{
  "d_expert": 64,
  "lr_router": 0.00142,
  "norm_eps": 1e-06,
  "learning_rate": 0.00172,
  "dataset": "wikipedia_en"
}
Below are experts of layer 2 (counted from 0) of a mixture-of-experts language model. Rows are named router (the router's row for the expert), up (a neuron's input weights, with its number) and show model dimensions 256-383. Each number is 500 + 50 x the weight over its row's rms, rounded and kept within 0 to 999. Numbers have three digits each.
After each expert's rows: "mostly gets" lists some tokens that are sent to it at least half of the time. This comes from a sample of Wikipedia text that the model never trained on.

# expert 52
router:380495479405524544500541486513463504460488500449459498522521503433507501414504522557409474455428575415493432513464455567484494483483481464368453555484480516539540553531539485565461528535452468543475541495511518504473522498548413539545451463453443499488456573451574547414532558520475550464484502536580398506501544528559465496523543438415495511510437444566503531500501496589582535541470
up0:479471505480588596513505481528543489570490459485499517410408464482500535501549511450491390576515520479569612577509495513437534460597515472516502531494456580487564487421499501377565608506582472510560480550565495512496541474540430523527525463581477460434539491429586459522553526554446507507514535456522404492394430574514556545526588483508472530559483574514570472570484512504448480498490
up1:515506527541529477543517463452473564561430464514456465546477479499503515515464495546479503496513449599470515531456404502470467494572549430628492463529510479528537507441444482494483518467547518441532433480520560459561622599449540484559437389543473513594408501514456524502592407511522534514641441436517419467464515461550511585623559510516516472496487466552502459458506507512590549436587
mostly gets: "ucci", "ber", "ley", "ham", "wood", "ö"

# expert 60
router:480512503503496430452423554521557480466505578479618490440576474482423504489513508491491454500444533466485483495431466543499486506485514539520521499510541523534616563496520462524516563470495492557400490570530447509517523455503472505518485497513457464507499528420505591450504568617524467369419583523531470515541520550532497450548549441495473503523453481448539569452438453624535452575496
up0:508415434476471504558492471570577485567530506533530479398460474467561611504435493500483543466460498496411493516387472502425420491588515484572525502516546508472568469589563566512569440512468569444503499538473491584511472435466453559514433494471440486500538494668473487542511435544526580548420484520481423519545422492470532511560470467513530528563497522533547521498482474515620486503473
up1:511498481498416467538482483578452513484476622558610348537479521484492406626510577485459490499474562431544467550541398592497492475581575475534485564493481424551473560531475457542479469476533430521487446506537530622594528536504496465556448469571512451482562542533441511479558503525375481480484481531505480435566560453544548543559478399456469567389462574496482490513501498535447504553555
mostly gets: "=", " until", " it", "ies", " late", " pm"

# expert 5
router:460476480424578511425509546542475520529496500443485490503556529512456511421445508546418424514512518525510455431509411515536529548494445537544551512595562503524532482478460517591541546509459455506440489549516505453548511462490443610528450469471455532499475568521555478546507483537432478457446586572506503512650532496519457502522550536460455497512447484467514511498403493506516377591515
up0:460506554479437510457514436485410458497467479535499503488545510589476471507558522531494565478481502423527523482455535530493537509518428475547476566462425549550498579444469404564464530478498524446433443506576407538477630530415448508525455469530475555540487552469537524464513507534439528423464451501620525596541456474545421448446480472594539516516526503517497494544460430552471463441540
up1:472477509453480588504537496494582485539481552454549488577591517395457424564434540465465461458446495592479533570505525503570464501489489535504469460486590578487608554505534469449487531503547456589468568496542478438582449517434502436502457462462533533473523515635481498535489482451506479462379558589475529474596449487434445519520535559513518458431474465495431508460473521531467451495524
mostly gets: " States", " Party", " Kingdom", " people", " government", "See"

# expert 55
router:468511504460514451429526502562476544523508566413518456499543569473461543442493559511473522499424530443469440585447477508443536473510510459453533563606576482489554474487480515493513592543495443466482466469599487500595519531515453507531504518523501464502514520454575526494460530559380481474441559528547440557530533472495397437500534514476490513533464455506546553533497516533548511487526
up0:486484540501478451443583433520571517465519547525561575478472468497456525500462534486466500415496486508540477455468524472414524525489514503452461500604532479484524549469519439513409490448493527479481494505550608484385587572483481583557517605507540378549596373475465432375525559553403445557450435429493432523521637506470552508585492507441586391525444511490516406615453442450548562497489
up1:370512486531453499489479497464504539480423473500428541469522631464516522446582486440472410453483463480476542530589569555396437470502524520517494566465480495560543463450569504517469494469449571588471476496465544561501516541488540558430415526485503410493578576461448512490535552544410446428556499451527506509520587544581497495494530471524557462449491498595535483391411525530479459515434
mostly gets: " States", " China", " Canada", " France", " Germany", " Japan"

# expert 18
router:512528453448558533481531617515504507526555548517533461476570442416606526400550479573459473481507520462476422533532518589444487542561501494515566556542513425456526513553579433503454601499441586542420480462541526471492463475548455549563481423576469451493475569547535542526505483561494510364445539458535454517506496445521457464542554573475425496554470470501554499474535451565524506455515
up0:555380489505501478508499473548397494528474557466556557463505450508517535536478473510521451483477482528525538609466545547606571496492493625405505471476452507469529492599501489533459653521563431488510462507519514515411544481527465489497465474461412517443573476458538454468535497551454522496404463519532378473529449457533445539539456476420543522616448479541506532515448516396491483513487
up1:497530499494451585498341316558479500430467568586525586545509447441477549448497443440538478538490567511447553471460530507490458518479507550508413477459529521450482467551507584447463496462440484469513457478469527598466587529555504450521537504506612484525434535499543487528572490544480550546454490457491604460500612459491538479478480517542540494548423526488480536451546486414465464545417
mostly gets: "c", "r", "er", "or", "ri", "ti"

# expert 44
router:409512491524480472528395578482578595488507489459563496443578531417510512429528567528465526527480489487459504515437497519484558532534464517524446497453535542534566605519559480501520558546490414506412497578487460485478518506559482483484452445555480440522510543509571536453452505556502479452462542548579468561521557536557487469517529497523417618518459462469563594454495447538511467544552
up0:607489526535503399487507527470565525486549521505535530503575503467602446548549494541433544432459497386531511503516559527494492544495456541509506488404481586495590464517498524460470498564582475530463490526595470548532572486492574525466484526526590412596475439530440579550531489518508477535586431395462442471477418493570497484549506469535513474528532446513502505481482563478614484482503
up1:534462514467455512507420440528442477434477513604474540500489413437560511442548604537420521567433527560434468419438472505530467466521446452471545549451537431565477533495435548470537494543463466395491568547532502501510493527505554579488561499440556550466544533519502498467564508556556501546456520472520610484409460529574457442426446460511524571485564454540524521493527425531508458553562
mostly gets: " On", " station", "On", " Location", " Preced", " Time"

# expert 8
router:479466473468513543473507514551496486476548548415572414440602530401537537470446559548503437428479602476457508565409455420503580478495503535486540507473553509464611549505463472454601504510481459502441471507503512466567541448562469512497534486578426454473506538527508520456500491516518485466490580543504494456453442523492426506558565506534393494505445406529509602504388463478498462589542
up0:492470554570586461482515475561508530473552481476507526424502513383485568461395568557472487563506505518517469513558564566508518521479476546516515546429462542476543428520468438491484565473517449497498469542525580520399534528414488541615521501465506486556482491481486592429508456521583481516488511465461443475446475507514518567496461525554555546483444432466500542528499407475558455459578
up1:483482560436484474520494525503490465508368497456535513508536543412527524546520586561525458500488500514535443445487486453536543412506530554522543593580469447597552457437431533481427564469507463562442483455528546456576636458454536447495506485534565498522529438579423479551579500512558514454501502565490564421499528521479413544542535433481524442461491516479556551429507500348516529551556
mostly gets: " other", " death", " others", "After", " Other", " military"

# expert 34
router:566483438512474412513491554542535592395537573447474479464578527508478479435506523514521581506500499502526598471454499553418527426552482469400548616565552428418524587493473453490581561493509542551418533536528445474554502485560449534572447485460480504387484572589456588494593516533504522484417589523621481479544527504543448519551489496531511510472403493483532567450485544481594435540527
up0:512476565474581433508457473456487484514470639507590551478464563525458529457485582509494560547508534571529525537403494491492446455504514559589618573456551462522530509416474425559579427592527480515416521488563484537419549536474482470445471543537515568630525496489510441495588493546425486395444613518538509478562526501454473529538467571501567532522449462513606470526550567489470464460492
up1:507504494461608525447440560489513455441483487484517438457537517513469594421487512499581504446561432545487455442367472528455460465457552558502577504549512518516433516428438521470532543473486458458481501428551546510543500547489500450501494450504509562449508573518474537515610554515483638478484408469480495464563531526495470582402540436527515463505449500471604576533506520457526497492499
mostly gets: "2", "3", "1", "8", "5", "4"

# expert 2
router:537510485432506464428521583489573595513521488560527409502561528449435524456568567550434465407408520408514425572502523561420516526508450589483434507530584394503529542526486484513426475469535537541429494522537443410524509455529458561533466497532467463452489545558478513426486516476571529470448538528592468521565530474549462524547545466518464519539426439463564543440520557599555507502501
up0:470458456424509488550532367617535518494488592527579453545468485500564654478541513466486531558576517504508463541552595490537575453493478473544458514533515492530560493501478425415509454474548520541475499477439435516522577461537457550464438535471476428492494498416518627476527469561539518487494477481488543587602512573500498423541540501470529482485454464514535490601575537430508485507508
up1:500526452427500600438451472496473447493505528566490473481548474478481557488433500491548530497454481540530614486471569455479574402554461541557507553536507414459567457573441562637463540495496521459449520516503561400490611440349546486511403431474518407538490482492434543529508521517569454581454515382498493556529458589542540574528558445501464524544546495511464507473541522471533430477415
mostly gets: " up", "ung", " designed", " out", "en", "based"

# expert 11
router:602501491448566522461507483476601531467538480499582392487472545397579470441460549560506529491418622477482493487506454511415620416531440591550535492566592533467624494496485490469522506639483494442458517505478574491507462450504436568555486426473485468400481575496575501478503523503466539440466546552631450497486457468519501520546570497550348469605446483491575493502487403481555475516563
up0:467543575495555499398487490490514468525536452420492609461459514464452480492561487508498547448510582447412532482485524531489590439353441451526552436520513517524663509459495419529510550529564480504416440519500450498495576584461520665576445512496445424570526460581511446435601455551478426503556487542526533403511506470500467507539564568491496440484569522484545456500530474523602500511503
up1:516547519470489461595480493466489440424554510462475532547581526441500473475420375453396517489417512505466534427461450438433479526441494492481501492572486484447583498542423581438509493514434567537572467518466547493488506501558487588512484511444516470514526565432442486521509499414494542483483467511580440463422582378534413560478543471617451576562560495594564530405550558463467463502587
mostly gets: " University", " List", " Museum", " Corps", " Army", "See"

# expert 22
router:509535485471492501517579540502551581470616558511537457527492486472564543442548583540580466476440532459531503520471497553433583516575477578530474542635495531428552542506455432566488526526521535501453424532492480446513513500503429579490516570599443450441522538442522501433558497500509481486402481527624482532504462498533453482508532537434486566528375475557512540445482524472495373528474
up0:457435389518545518508576443497510493528514440425507493476497578539458522463516596429500515463516504490503497528516522439548520506535437510415490494495489479522486479404444548633435597424526490500542437426479572584459527540513515519551434503495460609499564561485380481607603492473539569606555438486493453366565471497593433494496492556554494487559565518491469470404528485474531502570457
up1:489503470510492544483464467415531561518513584440529451471559560460511462549480517445489526491509512557502652459466451456575524426466396439557494473510439439610472520483549503487454508448464451556436478552484530461561508563484519589490507520414514610489488520566388519510515544544538471435475460507543547428548470460487534478514463484506543468513531483591496558493533536512575492596502
mostly gets: " album", " film", " song", " music", " episodes", " episode"

# expert 61
router:470455451481476480472477650554511518474560530587612535451570491470508509476505600517495512466422512506452402578547385528489554530524482504478513472543536492425569497464451427522499510557463452525505466513550521535585554438482465493575475501563474437461511481545523574549478486492472499441399577576576422470463532440525441502569555468493448627572398469541575517538474503523476515580573
up0:446561416509420580495474503501428545536461570485633540498530486500513521483553497529432555476482538515495468465471504531505481515484562409448519429505581524452427532556451527395486488459516499487365487395491494490570486471588424421462542585400571450498649528558493501494501522507488539583458459516515440426545469488633547449472501489501535521473580456481552518615540548575455393499395
up1:451444496564379441513488483420423509454444421497489535446444477490504563524518478547518569518368514436441499450516549538438455467506481512443513483462427452596449460516480469517456507527434491452447489429439609451418501566570565563528551465519470483525507509512388526466571554556403423397562509479506550521542481480609496505567450450562494495459518511557542492528557551510514472541428
mostly gets: " one", " both", " two", " only", " three", " long"

# expert 57
router:520488467416464525410548563533541523428550543533626520486561518466477474449458539561516463486461539422464524533489415497457576533482492549528489543448560522432555519506483478522472535508484420484502476570466459434523595457587477531621399550539410474444480553501534570521471535508564498430468564524578495544517523491476452575516546504471459593549432457546536583427427538531511516501486
up0:509570480567470521495488538556487395501552535514475599561502451462440400512476450467492557543521473427524524499480467481510533549459579474522522507488388520527531529565458503465483466441581458555511500514582582535402422438563575529482397522479488495573489590489574509565593555575501568449489579391519511487428589531557489450425511402541566564482472546417501559524528541562472474537509
up1:496526533546466459516524562540525490428458485595514525446419493540544522420500388488450418429533486481407545378532482572527536493506428512504496498498497477610461568440471472497462490512528556492499505451491573507458504531380496499570515503466532418492426504441456534466513532421469467524579509484520520467425477554538547607544483496544612468442534513580458469408482460513486379522523
mostly gets: "$", " million", " $", " railway", " census", " population"

# expert 10
router:490508509504524513473549547582521515497499469511485429495589535449509447377430504558564517443415535417517537488463512507453500459550400508398543511556541468452484565475603490462522526521499524509456472503434475485575553510561448526493495469501412485500497521511502581533550467509423510422500543537556395543496550453545463539479493427504470502530489458514589558484553523501471413529566
up0:440477554508410516546530476534446484532434441466395513480552538394527510489498476496493516471514502484596490536504575506469520502505462489540486612602507453494554581459533482459596533516565487440399494450518516572450487542527525429521543541499382454477581471399451507543487594530438513530524541515469424520428422483527493471539536412588574453490473587541445548484558460553492469592501
up1:446479430547489588471480533418549551498477497460514562464537455423522519434567533489495487512455442373467542524478563428462447570518427452472568488493547529524589581508517502424470522454514527593431538507503562490591491499449521466513514438415509484485468455540515524418465495515551523499496549478468444473599533551466428552421528386522503525447469496600430470519436517499505575574499
mostly gets: ",", "),", " had", " January", " would", " March"

# expert 49
router:526447514502549477467473627550562484535584549509507440460623538430501480467447501490510480548466509511473484519447543508500562543544467484424483550539551524487512526578497479525455506507520528453380457618523560384542461428555519495589485441555492438456521537477477606470495478496430480502478535546543509500554591550505434570462554509469523571480493428508549534488460559479588449580507
up0:416441569412420436498467458574466446591615458506498484497588468597510571483498525424479554509491485457541468512465557506511525567563482497547457592487513567369530468428478478583545467519516546495469483482557475537505519480432524519433489498521422551547513454502479418500477513549507566606447476300439459548440561575497550502458465460424514496431482452560467550509463602501545506464524
up1:515568392542419451404478421576505518527493457518482567460530520404500536502515438470544556483514422481526552479462541534360466531481515534502553526486574497507505544498470474473434500442483530435463517429527496571497589477452509580518403459540465509443581482528466451496524418470452382432492408490463562555548552574474383596495475515548479506510416510487503493560514503488518503523499
mostly gets: ".", ").", "\".", ".\"", " family", " son"

# expert 0
router:525529503475504527501504533541489529427487576475558479429621552459540442453512611551498513448472508461556489604511510561520458480516451450468539523501599504428501581538491525533560510487485468498436472571525511441583558434472481521543499441520481437458331529509513481459495461523546553503501625562612503416532505436554473521512552442478441540498500475456560493521584475492487464521589
up0:499496550526429558493464449530575446504502478408560523300473457577528536406505497431528439512515505472497437480511544520487510502480480515501554521560544540463492503661556482467470521519492474535554493562569514421570560506420539487453495521539489420566476563484470469529479458494545436571538528477600446462476615504435502534518509422553555449521420586490567550602502456544509416600536
up1:536457545500366441500453548540482521495567544563426519491516519500473495567539570562487487473445478433467587484482474440444438480558457498501538465473501468545533529553506467438538530360623485485500505552550531544565539486463380608525534548438568482447458472463378501389475389543502468407433486571577475450510578507424515558509523431463568443447444515431401487518479499405465483514508
mostly gets: "/", " /", "\\", "–", " \\", "_"

# expert 16
router:524459414466639549506501536530560548478537585517586487504483487520557562481492539494426566474473487468512462543530569493534554487537524424529487481583603483492632525601490556526469538439549477552463446564508569454463488426520532552502480487472417486414557471552510486520493476440550492468497533551497483553511487490439500495574508433377393458543451514453542507466427541436511458574508
up0:583488484460489531548509522460504508555459555497532616427450498596520483530456469478480511424463499396538431525462553542465592450519514539526503601488584560497495535556482555423422439483614471524516509540575609493464519388581623435486499553509536524574468469535606537504557475502557493551520506424524553546535492546517531412454583475438523504534533513448537611525520524404502413450432
up1:513488520516530527504518562415508512408539575568561516540545515465527548503596477460539442423476440474481459485499515505512418521540458520556420449515594495476511506417426489373512474505404586458386451467416480482518489481502454501535558434512485518507395472559495495541502524551494631507508436456526509629526499509483519504525535494523468584537469547544502530514447488436488486517515
mostly gets: " election", " They", "_{", " Act", " Candidate", " district"

# expert 51
router:517430436443528485500536484552505502476570515486541501473539484482430484460492569556504520467474511515500544457459531535416533548512421479503574586551450570489498528511563486488552543410505503504376424568494475480560574408431448523484428512574420480502506580458497580532455523531468562452494525554528479477433522492547425509600537449507445463485506498474506529416415457516534475580550
up0:452473502379456544470503496459458587507630510419499492417534514443507530491484524521514506521572503521508560466513573476434490534493440497489550551424470432456530513474458507474491505599616472477454534431563507535533526522420461514438437546557538501535515573489496567474478500520531523478550563353564426536459514530527500421528571543492482588518515592500477555517419487562488475557477
up1:462588533489524562449497515489488443445487413484486500496484634509408510472449543551505466534460525482408533457463475520445420481493424532504491536458431439589525454554553590452438421511414566470431529638549431492469508471516521506524396563529482516544464526538526514536494444494515552490484540534440575538461514523500423516490486444511455504517546486550486466484515449473481438504562
mostly gets: ":", " Al", " including", "{", " [", " '"

# expert 23
router:502497438508566482447555497522528490509536507486540422514522529454450512433419568630434507451424493540504484550535418549431562541516417476512508566579567527518533521553588524471521493523448503518476461509471531480555511399510519523493408488501452406451511527463607486479539530532522511360447560596534439484442475529534456439555536484456516518502490445495574594429487493553515527524580
up0:468451478505559579456547417438437500583532501533508519453526475453557627478447563510486486448417491475520531463464472500438523487523470495530470499507479484503468559605507481529556489531529445460505484456486544486448493495518489485499493496439485396445507555518541545486654548497555460451549443539540368477473412432500466409537555461495518559455488448449557501561520422424457596535571
up1:580587529426530510460514488496519512443435476525504493425473521603552574469554417547487461416450494480531509556452517488393592445487592501505489533507543446547395446519511487369533530549462526460334563460589558417529471473498530513575541454507465527563445532463463564509502548470408507551561459541630481488486503533416549517473501440542551467477533481445451508519489557535555533502477
mostly gets: " |", ":", "):", " 1;", " -", " 0;"

# expert 35
router:485517507452449474396478528537555538479499488483474503480519570420516480420466550540525519491466508449584521514461429441543499569508434529459535501539622448488544599441565461481561532494453443571407490506515429529566463432492380574564456493515526465482456576530507559554481561597474554500500558574586498531535505462595391459528603488429422466539442389527493570437472496532557451577483
up0:441366586429458494439505471615431541606471506453559566491407490486580508442502543493505483513539547510536497489439508470583546604509400422468495509554556540485501554448560483454505491484565471518474406492601480471514624457459563502496459518475546498487504377495423423503497542522540500551505463552542487490477541559392477503470486450492454482507423533461508492465501500549515409527528
up1:485519507457496534519503545460387485476517456450491467468516432503456544437571485502564600493482480525525510513467532560459441458513581505469522567423557470506541456489450524375549498428393500464382464464494527543560490501454562495491561463514543538495461492501475473531568489513447485483514434554546404583605559497565449524523508494540467486465555567475447568526458569500498548553523
mostly gets: " FRA", " ENG", "RS", "X", "MA", "DC"

# expert 30
router:533508456422520536503526555554543529493504566561537386482570501504493579491445603553464502455460534428507495546485500559540579481543448483499492539557501456467586531510584462563541553590550462492413431553556501428524503477456501535484452507489441437487462544515513525450579565493464559502442585527544495499486532485511445453597480427471373554592489379528590521434479439474501472609525
up0:554438467452529500515422551411551545487500506495485536555478533500449483492385383456485466492548506470499480527433448543490567512561524454443477505540481483581543516493510411520466449524517511451509426433552473584419543493549542478494472500582492469524456598589448465537482518465531588488582442429464494429399372472600512451487524433453554457491468536546500520431494487652563443520485
up1:582563466472506469459491463544617452497542539552405484547393461462469531524536488565492508542497492597450523480519508485420523443608610564503483587582582462481564478481467503507580512509492504472517482502491481422571477521500514545529503472548535472620458575491439451416514411496521566464599513476566437547555571526414516500490489419449481535540473401565485535454451474474526502428593
mostly gets: " his", " its", " her", " their", " re", " him"

# expert 54
router:515433407398504517507522568481504493499532486456552488450534540461538491392458545530489503519462568456512462510354525479511484541486472538429531536561628503470579591614422517538578521511503512519506467465504515525534483436528469580553492443506483461457503500545557587446492538465543501406483573518516453477510506425441486500559533466432504529591372468408483492499471468483481394523489
up0:403471449562389477466439555570508563563476465551515601487450441556519476453499503479482579473384475577473539551454588421492438502465502522466573513465498485536532517471561473565537467525538541523565525483541574475410448517464482477588543594561560426478527476521384492475518477581515452397555434513469426476499551468542525467477365406568581559547492582629489583502532510495460506502547
up1:559519585458408530490450494489483490485527593469496553495541539463461553526512511552561505536482502603502461542481467422536427493526503689500489516529564524546620539503503517506471497512579518461430510458473468513611580563448579511444433419516461383523476455554523523392499655478492435547491506521548532528442484500522384504512509537510510522520586483495432528523395506464471472574418
mostly gets: " Party", " Democratic", " Republican", " Votes", " politician", " Free"

# expert 45
router:494506490471546508493443530477520562502552515553512448454551516460503529424503528538527522404473512476544512529500539565424564532467510467483529506540555481408588629594499500525513542473505445543468475536533419464533536446557522461533469518531463455429510485488525535513490485499534553464350550503612409502559467543515451550556567486501427508471464408521574523456501510530618454619527
up0:597512481437459489510415526473479641516521470519561634435562455507518514456558459548506561482430524488560517516501612557528505514530523589528567501483422542522506564531441490481496629491589514628455490519513484529551616436499557452441452547478501450500554494448509431500482454420478521571514477402624380470539425434493504586593626446441594428510458492508507507550458464513501492509515
up1:420534538496551523521495443461523501406575542579463498513488511460513448519533575509515496481453546515549478486566518537446483514483487374439498538493553493532525519476535561479470549423608613518400476576463499408523457494405506475511487494456510575500445488564461505450404478526481518564559426531454531492483517528553461503479492554550545431444532516512532526395511493460491471516560
mostly gets: " 4", " 1", " 2", " 5", " 8", " 3"

# expert 17
router:483469445486488531550545498596530566504555542600622477485496496476478509460494613618376438375459539467443512643551465577504578526461489488471458564525528396464559545534429395512494496587507419498473428567489494511577437490523523550526415527535499392456437530504522562524508469506487496440429581570554506503510490473502431493559517544453419534538417478572476471484515500517506485460542
up0:436503474510485547596525447449444420506568463507552494434533515460448515585523539643387458520438429514510497594490526589467498445550497476495581503486423443532491541530544477514481502511488493460552374395420526524551571397426485469504421572549577521513588533448561477490560495527418531525559535505581480411488445456560483408492569511444552429514414477542575523388487578621503446496531
up1:461598563554410466479475454520433466537515529519539539482540487448489482438518577488525460509489491434515614467569575460500516437506570492637474554521496400556487509559475435396472452431464508441475553518459460435476402506476517570588414451502520453508570588520478446456450479447449430424494539534376515484472461564489448504568521514436582595520475531463539440519479550402547543508543
mostly gets: " more", " some", " located", " most", " large", " than"

# expert 26
router:503474494494489534424504573574567550510460528539538503440498582514517534477471568583455449456412497449536509546466424524485530580575450481510539521569562511448552626511490434572455511519522487520422457480470542424477593461489525539561488449517456479358490521512554585404474565480479570427413513532481461449440504486539470546491541402482521525469379506461526517466498531518500445534569
up0:517472508532574497583507514520547542536557543490522506406492556456487496551502548459501505417529542384584615445495647470565501449437444422489581431482409567531496529417458422498478469530573578473412483524702475484504511431489575461559465494537482529524512493512471419515518527508456563424583513441493438519545464445571504491506578457508589520514493525495573485487509447441528507495412
up1:520396482577456486487467489433561544453497537473428492481550530605451575500509526447486475473547487450451521511436439503459428503525541505519504524479483520494461540424501480497451476383553426553504458578526542449456472506531488553501526443432485484526432580552487568489528474525529451475481582510537574590549490529523508480543517434443564542487468465492608588459462560571563585559458
mostly gets: " the", " a", " an", "The", " this", " two"

# expert 59
router:531504473435527562414476509539552523464580551466510529376519516470511500421513502573501492393388516515501536513517582488493558487538364471499519496531523490389587479560607461549554492523514480478419427553570523473549533447391472538476433510463538425465461541483533562432509456544495493454474592539558520549532533514533482539488544478481432577587467545518547489516484527545561466597560
up0:465539500516451528527476510546439434478535454449397547498629523543539459437509419466527490567489520558439496491504493498460566492497472421487598527459523445455479505505532462460429513538578521507520496436482572668452508441423483450520512492541557457492489515410501559552528523454508446489469513462488415520572473455538474338574505423496597511505429507537560528523476546613519567537510
up1:523514508473521537640320381490434500464526455525569524476431502498536415508554512542548542492413460599441594470486505508514541448575422573424558539530545463483477519535444600508443452369507487378326447554547566384495513494432551522492475504524578492513514598548538371554529549528460518532535475624494514502490571528464515496513458448574562499523548524540411487499536502420558553547545
mostly gets: " (", " —", " –", "(", " =", " ["

# expert 36
router:440413429536560507525465539527628517475519549476570418422571548508515453473494623504403519381506511462445499572561501482453537520466444507522454486549581449452562493553468453504502497586434498448501456555515437488484477515505455549457395475448508443429431509464489551471444479545509470444501620507542568485548510540501382613547465508439514501465423481431490531436534514549522490520600
up0:430501563396434469533574488569540471506502479500575504474431529606483510473453590468435516407551640467532507554468534515462432513476486441507515421527519501553609539442465508512489539658566494473459477538562543574427527547527553653613463481451475517576441557486486494503529500608488536471511508514520484592391485535496548489410444471517455552606480600450518557466471551498485548587491
up1:491502464545526455483514494491507517459493498521535502506475493435601557458526484442565533491582524554415471555577494396488494433508500562528400473516579533411466520485446471478565505431386493478511523546526427464469510526430504505490480479479520523537532507495451433421513545501548485562470482526548456463461586494564500585518516510621523539531482464518491526532499359483507449554554
mostly gets: " name", " species", " area", " County", " River", " district"

# expert 15
router:501426464505520428451453618580495482498564474585583496499586538491446504431521503519506523500434561504505486543540436507449612495488403499491565463472517500440572522577423474467447537522518497495430454568460470479575466420387421502578487505511436460443454486527563514500518513508455512445444531508513397521573448482520486540535619446509478562547485400497579543448421491552588507510613
up0:466469523437411495522491509467457547511429473460494495534457479523536474532537480525486515504459544477641527598523556428536507464560537523535532587538605524517451497467473414605507581439489485506441527525523457542397446558465569451555601475484467452512531586473428528543435525589472563443416511468435548479420480548577438453433557458531454540598505552521585523563568435449471511485479
up1:457550526552409431512472479431545533502538503483547493525554595503492498547457478520518529502448505541467581511410489563544508536524471606545612523476573562547519535487421463364500450459446484460423398496527510527536581539374466564481452450412485467549395493457454452491522585526602378569462522559507473566528483624494462552453581404578501484455559555499514609403504511515510546507534
mostly gets: "-", "|", " non", " *", "Re", "="

# expert 12
router:562522421480554536439539570586569534469551525488590420441534487364483524426436607514507458417436594508489414526454473500471536506508450528512490498593550503498495563530448482495488523492468469466388508525478516492573525423504442532557494468533427485551453544477563527480545606475446527448492598507543548504478484497574487505455514507511355513553497455516495521521484499513498447549535
up0:442526486482462541563454421557426509531572481480471619526509520472459544520551523499473532531514480545533548528439538528474537428592531512465403471412556506498587529451528557525518556489597552559423490429538628607495461554519570561528507522424492562575559536560481482595561560473526495524547529459481479528527441451567464444383442566494496463522421524552500563573587454597522431476479
up1:516506496507498527405535491534514441456549582541496434563560471423514537466520463528481535454441497530475366513456411540445458449449458439532456542517435521479456481565474557473451401485575427501461482550446494377530489469474524502532440494560602514463470570447483536418604504431513456541598585508513511550503425585549457567493490571526537537435445534574469448478447468565515553415387
mostly gets: "ated", " began", "ted", " wrote", " appointed", "ized"

# expert 38
router:593449462425558516439416608523588511459517573557593413544604533399566521434423518528501446468414504455519478466456531437463587504514438458526444549528508557468533536571479454553460508575472473501430431625497542418544427437532383541562492533574505430488553540478519552472522537503456551508430549509545453447517505527469482538512552436473440567549495515476557588552487473538597429496493
up0:532436528473530569442551495475534489530549462465497581456535452473537589567520380481531534509531540466470450511447521491457476566583535519483600571460473527498505502490465460585537461553513475430424510536483526481458551485443539542478459493584501400582527491453496559490462573593523393457495466514594438486465488522623372479399479464547486617574555623479553528521534438538552463620455
up1:518498571453515575472448512463540486436505461510586554553443509424481504426448523472534535499484500436477498504478510512516530388509507573603491471536503492524478442557555430479584444563477442485427467456489544454539453517574532545517530447499435565531449525537454538452571550615560501576482480511596511546428542514505428532502506524452545447522500431415481402538496488538601352492413
mostly gets: ").", "\".", ".", ".\"", "—", " —"

# expert 40
router:477494524469474451546564493482536545490563560535520521505546539487512455462559513530494570525472601403476502534474459557376507476481420483498510521537588495512483535553483433602569447523470489528445423510557448473477457509481424526567499466521499449528447543565552607475472481582432518510435553579522543524473456474539429557533580458411493466465492389582492511490516487536614424489566
up0:585473484476457542527509474447517619643474550443534618581520504437493425484551557491530545548480429380565467448529498569514578504509482505568491543536388498592480494459542474544357475457514415387469503460569401536501553569435516443476474522437483479540504490445477553482427522599517527520495465511423522497586484504487499386514552422609555478521511545499585479484593538499446467495466
up1:486575505392456539565529443556475488473345480480515544532562483479485461449465557483448531552456605468489483493394420479407437579488434464559452511614521522467452497567595434529414522490553523423476463565623438388524542483484490453497563512493418497566518498568457496436513527511491612472540483529524528556521512517498493502416466496543610391504463453427455516409414523590488461506483
mostly gets: "ta", "u", "ri", "h", "ro", " O"

# expert 27
router:490573461454485535482463557509444569475494530561516477469540570465493561490527604570433549409465502397566453526463435463536514541569449441567512551498548479450502549525506424518439564552489493448441435486460529509566479411493510479518461500481448441482494503493571537465495537534425432469433577569560523499574405468567429476503534468487427457467481512534489495522535496501554504524602
up0:440515535585497422563492547477501514520472501468520553403469530522490542499539481489410434423493501442467564551484533511532563459428464487511515527522553427520492511417489482552384533448429425481501457435584521478452442450544475462476482530628447478565542461523512490514548548589452452509497444498490517525451459543619339483413558511455690539479478564496472532426555424478498516618560
up1:568547416533438531469379504424449390472463514600467552483511496459482490508517546551599514473493434551548534563408412441446499515610475467561582512490522484464506448582459484413397515475431513548520484550478482489512447550486546469496511501485417546549496615557544594490567501577561475561493473489462476516449512560629540438474530495521478496505548515477405471458496494548522448487508
mostly gets: " can", " would", " may", " could", " if", " did"